python train.py --d_shared_expert=0 --init_std_router=0.0114 --beta2=0.98 --seq_len=512
Below are experts of layer 3 (counted from 0) of a mixture-of-experts language model. Rows are named router (the router's row for the expert), gate (a neuron's input weights, with its number), up (a neuron's input weights, with its number), down (a neuron's output weights, with its number) and show model dimensions 128-255. Each number is 50 + 10 x the weight over its row's rms, rounded and kept within 0 to 99.
After each expert's rows: "comes before" lists some tokens at least twice as common just after its tokens as in all text; "gets" lists some tokens that make up at least twice as much of what it gets as of all text. This comes from a sample of Wikipedia text that the model never trained on. Tokens count by the router's weight.

# expert 56
router:54 60 42 60 68 55 39 44 61 45 43 37 49 44 47 52 58 50 46 49 49 47 55 58 55 53 37 56 62 47 58 57 58 58 45 60 53 53 56 46 42 40 35 70 53 65 46 67 54 51 40 44 53 31 41 48 48 47 50 45 62 44 56 58 31 43 48 53 37 73 56 46 67 26 28 45 54 40 27 60 47 59 41 52 55 52 53 62 39 35 43 57 38 44 48 48 44 40 56 42 47 54 38 53 45 48 40 67 53 47 60 64 52 37 43 46 51 55 45 24 55 40 64 59 42 64 51 51
gate0:72 41 67 47 49 52 62 55 50 41 60 46 66 44 47 57 50 50 60 48 63 49 38 49 45 57 59 53 44 39 52 52 51 67 43 54 46 33 69 38 51 53 57 54 59 53 50 60 53 58 47 49 34 52 57 52 67 50 69 63 56 55 57 66 56 32 48 42 33 54 39 45 53 55 57 42 47 64 45 61 62 47 47 66 57 38 82 41 79 41 59 51 40 58 43 36 42 48 55 52 49 52 49 47 44 65 62 67 34 61 56 66 34 55 53 64 45 50 34 65 53 20 55 43 55 33 58 43
up0:53 42 65 46 58 50 53 62 60 37 60 50 70 64 43 51 46 57 57 47 54 47 55 59 42 56 55 48 34 28 51 56 37 42 43 57 42 37 45 37 46 57 59 57 54 56 33 48 55 53 48 58 49 57 59 65 60 43 84 53 53 50 55 40 46 18 32 50 49 41 53 53 46 62 56 38 60 55 57 56 48 55 35 52 61 42 83 30 50 32 55 48 61 56 48 37 43 42 64 42 52 46 52 46 58 65 57 48 52 41 35 75 40 49 51 58 47 48 47 62 51 44 75 54 57 38 50 34
down0:48 47 59 61 51 56 44 47 52 54 34 41 54 43 46 35 54 48 43 45 43 42 56 51 55 58 45 57 48 54 38 33 41 61 72 40 52 52 55 53 26 50 64 66 48 43 42 49 49 48 49 43 57 65 46 44 23 40 50 59 39 54 53 52 45 47 66 64 54 28 59 68 23 55 58 59 73 66 58 45 60 55 36 47 46 48 58 47 24 51 55 32 68 44 44 53 55 63 62 71 55 56 37 41 65 60 52 34 32 41 44 47 44 62 24 55 47 46 42 41 58 50 56 36 51 47 66 41
comes before: " ", " and", " —", " which", " but", " a"
gets: ",", ";", " and", ")", "),", " /"

# expert 62
router:76 46 46 55 51 66 44 42 45 55 52 36 46 34 51 51 43 42 42 39 57 37 34 57 48 55 39 41 60 51 57 45 50 42 28 59 41 37 57 37 64 46 39 64 62 58 37 61 36 67 60 64 42 49 51 45 47 62 51 52 44 50 45 64 28 38 52 48 33 66 60 35 57 45 42 52 56 31 41 53 52 51 52 49 57 47 56 47 43 40 51 50 45 50 41 52 52 49 45 48 72 43 61 46 34 58 49 72 34 53 53 52 39 63 55 48 47 56 30 47 59 40 44 61 38 56 61 36
gate0:36 40 67 48 65 29 44 64 39 60 41 48 55 60 55 40 40 62 49 53 46 44 45 56 49 37 47 58 49 39 47 46 44 40 58 40 63 56 52 32 45 46 47 55 59 37 49 49 72 40 53 39 63 37 73 43 47 52 45 40 62 38 54 71 50 60 49 47 46 44 49 52 49 59 55 46 55 51 51 60 25 69 45 49 63 59 57 36 34 43 60 46 43 63 52 54 55 44 83 54 56 48 67 24 54 54 55 43 40 39 58 69 46 46 50 48 56 65 38 34 49 42 59 29 45 48 47 60
up0:66 47 47 42 50 58 52 20 58 57 48 49 49 44 50 51 63 51 52 55 50 53 37 36 50 61 39 34 61 64 57 57 63 63 44 46 39 40 69 43 42 44 48 48 74 45 45 54 29 62 59 62 42 62 36 64 51 33 37 47 53 57 50 48 51 49 58 34 41 65 65 37 55 35 56 65 43 69 45 53 75 52 42 66 56 34 51 42 68 47 44 45 55 25 44 29 35 43 45 32 48 36 55 43 55 36 54 48 53 58 62 70 52 44 57 50 41 41 46 61 53 58 50 49 78 57 53 43
down0:52 51 43 61 44 60 40 57 46 45 50 42 43 38 52 61 46 38 61 55 52 69 54 44 43 70 52 46 51 50 54 60 57 66 64 61 45 45 45 48 37 40 43 68 41 78 52 65 50 63 53 63 51 45 44 59 54 67 60 65 29 60 50 69 49 38 36 53 60 36 54 60 56 64 41 41 46 49 57 47 50 21 65 50 29 51 55 42 65 64 51 56 59 53 61 45 47 60 39 64 41 56 39 54 42 50 70 63 58 56 35 38 82 58 55 61 50 62 66 58 37 50 45 64 33 47 66 54
comes before: "0", "–", "5", "4", "6", "th"
gets: "2", "3", "7", "8", "6", " c"

# expert 15
router:59 54 39 39 61 44 33 73 65 37 46 30 42 44 44 49 63 64 49 49 56 44 48 67 47 63 53 46 75 45 48 56 44 48 50 55 55 52 50 62 54 32 44 82 52 53 45 57 51 60 43 45 48 39 43 41 57 50 47 38 59 42 58 55 42 48 54 43 33 64 60 48 53 41 38 39 54 44 37 59 51 47 60 62 46 61 51 41 35 51 46 66 39 55 30 55 49 48 76 56 65 47 44 46 56 49 46 51 49 40 44 51 54 53 55 68 52 44 37 49 49 51 67 66 49 52 60 53
gate0:53 33 58 61 51 58 41 45 66 43 65 52 47 48 67 23 40 50 64 45 55 50 50 32 45 40 54 55 49 53 41 62 46 49 36 53 40 38 45 27 54 53 48 43 53 46 49 60 50 45 54 45 44 42 39 57 55 32 31 72 42 32 35 44 64 56 45 62 34 83 61 40 63 55 61 26 47 35 52 49 62 68 59 55 55 59 48 36 55 57 58 68 52 47 61 54 55 43 50 49 61 50 58 50 57 42 47 65 54 74 44 50 57 50 63 59 45 52 31 52 35 58 42 46 27 52 44 52
up0:43 58 31 38 42 44 47 47 42 44 48 48 47 68 42 49 53 47 38 52 68 38 53 61 39 59 29 37 40 26 53 44 35 46 59 47 65 53 60 43 52 48 39 45 41 53 56 61 52 61 57 64 60 55 39 57 41 50 66 48 56 48 56 81 49 32 46 53 55 44 52 71 37 42 43 57 63 56 37 42 42 42 31 52 59 38 43 55 52 40 58 54 46 56 41 53 56 49 42 53 46 45 56 60 40 49 65 53 29 41 44 47 53 52 60 52 48 66 55 44 45 40 53 56 46 55 51 45
down0:39 55 49 45 41 40 57 67 60 55 42 33 47 39 61 43 57 45 48 55 82 48 56 83 39 48 45 60 53 42 39 52 55 52 43 54 32 42 56 58 56 46 62 58 75 51 60 56 60 70 74 55 49 61 49 37 34 58 49 60 62 30 41 37 40 49 46 41 44 60 46 45 64 43 65 60 46 43 56 45 56 50 51 53 55 45 63 51 68 62 36 53 55 71 42 50 77 55 46 54 60 37 51 44 32 40 58 52 38 52 46 36 59 38 63 46 43 48 55 51 42 50 66 54 36 54 59 54
comes before: " ", "″", " century", " Animali", "°", " UTC"
gets: ":", " |", ".", "th", "0", "′"

# expert 3
router:60 55 49 64 53 39 44 63 56 42 50 29 58 24 53 34 63 63 55 52 56 46 53 60 56 50 61 33 53 50 52 65 65 54 37 55 46 35 46 38 62 52 28 63 75 51 55 53 42 67 41 51 50 53 59 56 53 56 54 52 48 63 57 50 46 48 61 56 32 61 49 53 55 45 48 42 57 40 38 46 40 49 35 56 32 49 48 43 26 38 58 59 48 62 42 51 47 39 61 39 70 28 33 46 46 46 34 51 48 55 61 70 45 60 45 59 54 51 60 49 33 44 58 53 44 55 53 39
gate0:75 64 56 36 48 43 36 46 65 49 52 44 59 44 44 67 53 41 52 39 58 56 49 51 57 31 54 61 59 61 61 45 57 46 41 45 32 27 56 45 45 54 59 60 36 63 36 47 49 70 52 41 34 52 64 57 49 60 51 67 54 54 68 54 47 70 51 61 33 39 63 53 65 37 47 47 49 54 48 52 52 51 42 53 29 36 72 54 57 47 34 44 53 48 45 51 39 45 38 54 51 65 37 49 54 61 54 48 60 38 54 49 42 45 49 57 51 57 61 60 43 60 50 35 58 54 40 42
up0:56 58 66 35 64 48 42 37 69 46 50 43 59 50 51 70 40 43 43 30 61 35 53 51 46 41 55 55 35 40 70 37 54 63 66 48 39 24 58 72 55 66 50 48 50 55 60 56 48 34 56 51 26 71 58 58 49 63 47 58 52 70 62 56 49 62 54 51 53 52 59 43 63 44 61 54 42 66 47 56 67 54 33 59 36 41 60 70 45 41 40 42 51 50 37 79 38 43 35 63 44 60 34 34 42 47 63 52 46 55 47 34 54 50 54 56 51 63 39 53 47 38 54 51 56 37 44 34
down0:55 36 39 44 51 40 64 42 45 58 39 81 51 54 46 45 54 51 73 37 46 55 45 48 59 66 61 33 42 67 64 51 36 63 50 31 65 61 49 56 44 46 51 49 68 59 48 36 57 49 53 49 25 36 58 59 51 48 49 51 67 52 44 42 40 49 44 53 58 38 52 52 36 47 58 62 50 44 54 42 44 69 49 53 52 52 51 55 73 33 47 37 37 46 37 56 39 49 55 74 38 42 50 48 54 53 39 42 33 50 43 49 36 59 58 64 50 51 53 45 38 41 44 40 55 59 50 52
comes before: " the", " a", " his", " this", " its", " their"
gets: " in", " of", " for", " In", " on", "In"

# expert 19
router:65 65 40 65 63 45 47 60 62 38 45 36 50 54 52 40 63 53 54 49 54 41 34 55 62 64 42 43 49 51 51 57 57 49 35 36 44 50 52 35 47 42 34 60 47 54 48 49 39 48 40 46 51 35 52 59 58 44 49 56 61 43 70 44 37 45 54 50 26 60 52 48 65 45 47 50 53 36 35 50 51 36 45 65 52 57 61 69 49 23 56 66 32 62 32 46 57 46 58 43 51 37 52 43 37 53 22 73 52 49 42 66 57 46 48 55 35 65 57 62 40 38 50 54 52 60 74 22
gate0:39 40 50 51 54 45 56 42 65 35 51 41 60 48 59 61 54 57 50 55 45 32 62 47 43 48 57 52 40 44 43 68 38 43 38 58 67 51 63 23 35 32 52 53 65 35 38 56 60 63 63 73 42 40 34 56 54 57 51 38 39 34 36 49 44 46 39 65 48 56 52 54 56 45 47 52 54 55 37 52 49 50 49 45 53 58 38 45 39 57 40 51 54 66 49 42 49 60 44 57 61 42 61 58 31 39 45 55 53 52 46 59 39 66 69 57 55 46 51 51 30 45 53 47 45 49 52 41
up0:50 43 40 55 55 38 27 47 64 42 57 43 59 51 49 66 36 63 56 65 43 37 77 51 53 54 60 44 31 48 40 66 40 44 44 50 68 50 54 39 34 53 47 41 57 44 53 55 47 40 58 62 50 34 53 60 57 33 46 30 43 31 43 40 49 57 60 46 36 59 48 43 60 48 40 48 47 66 51 55 47 47 50 53 57 42 57 55 46 55 41 54 52 54 41 57 44 65 52 39 67 48 60 57 38 60 49 62 58 55 66 61 47 52 58 47 48 47 44 58 41 55 57 59 50 35 50 45
down0:56 38 48 49 43 56 64 62 59 47 61 53 46 53 33 49 43 52 41 63 78 57 57 57 43 41 56 46 57 37 58 34 75 49 56 52 48 40 33 72 50 51 56 57 44 39 46 48 42 53 67 44 41 53 44 53 63 51 46 56 55 49 64 45 25 45 34 38 57 48 53 55 60 53 47 46 39 50 56 50 51 65 57 64 57 40 42 48 54 58 54 38 48 44 33 46 43 41 59 40 36 61 41 40 52 46 50 44 51 38 49 41 59 38 31 59 61 62 53 48 47 58 42 55 38 61 60 56
comes before: " the", " a", " his", " an", " her", " their"
gets: " with", " by", " on", "ing", " from", " as"

# expert 35
router:51 69 56 49 61 51 43 51 53 43 39 36 51 61 43 49 64 62 45 46 51 59 51 49 54 57 30 31 59 60 44 59 61 45 39 50 55 52 46 57 54 46 35 60 51 66 51 81 56 68 40 54 65 36 43 42 39 41 48 38 56 57 68 55 32 31 33 57 36 46 65 54 51 35 45 43 55 52 37 53 43 58 38 56 38 45 57 43 42 39 66 51 40 57 40 56 53 45 53 61 38 44 60 40 41 49 57 49 44 34 68 61 55 41 51 54 44 47 49 26 44 54 51 44 40 60 64 39
gate0:54 49 58 36 47 42 52 52 53 46 57 45 53 57 59 52 45 43 36 53 54 50 54 33 35 55 50 37 67 56 48 62 60 57 22 62 58 61 76 37 43 48 51 45 51 15 58 68 54 49 40 72 54 53 55 46 53 39 36 44 54 50 48 52 37 49 55 41 48 54 75 42 52 49 50 60 37 54 54 58 52 43 58 53 54 62 46 49 65 55 35 39 57 53 57 34 50 39 49 47 48 55 42 40 59 35 68 53 49 56 34 37 41 36 66 35 48 42 39 46 50 48 43 61 54 65 66 55
up0:51 55 35 37 38 31 70 61 53 44 58 49 49 45 54 67 52 66 59 43 52 61 50 41 40 55 41 38 56 57 35 62 61 44 42 44 52 58 53 47 57 55 43 41 70 22 67 72 62 51 53 68 60 42 56 50 51 32 40 42 77 48 52 52 35 42 45 44 57 46 56 40 56 48 48 48 36 66 61 47 54 71 54 48 53 45 50 52 55 38 50 61 54 39 47 56 46 59 39 56 53 43 52 60 48 52 50 52 51 63 60 36 40 49 62 29 40 38 53 36 44 57 34 55 44 55 52 44
down0:55 78 52 42 39 64 45 61 51 49 45 48 48 48 37 45 61 62 47 55 45 50 53 51 40 47 47 55 50 48 60 50 52 48 33 45 55 27 41 52 51 47 61 52 55 78 51 60 62 57 54 58 57 62 44 31 56 56 66 64 45 56 54 55 52 57 58 54 56 46 62 54 48 39 50 42 55 52 59 55 56 50 67 39 54 59 69 63 44 43 49 63 47 54 53 60 54 56 46 49 46 80 50 45 54 50 61 44 54 54 48 43 35 36 49 53 58 67 34 34 49 63 37 30 39 50 47 52
comes before: " the", " be", " a", " his", " her", " he"
gets: " to", " from", " of", " for", "°", " after"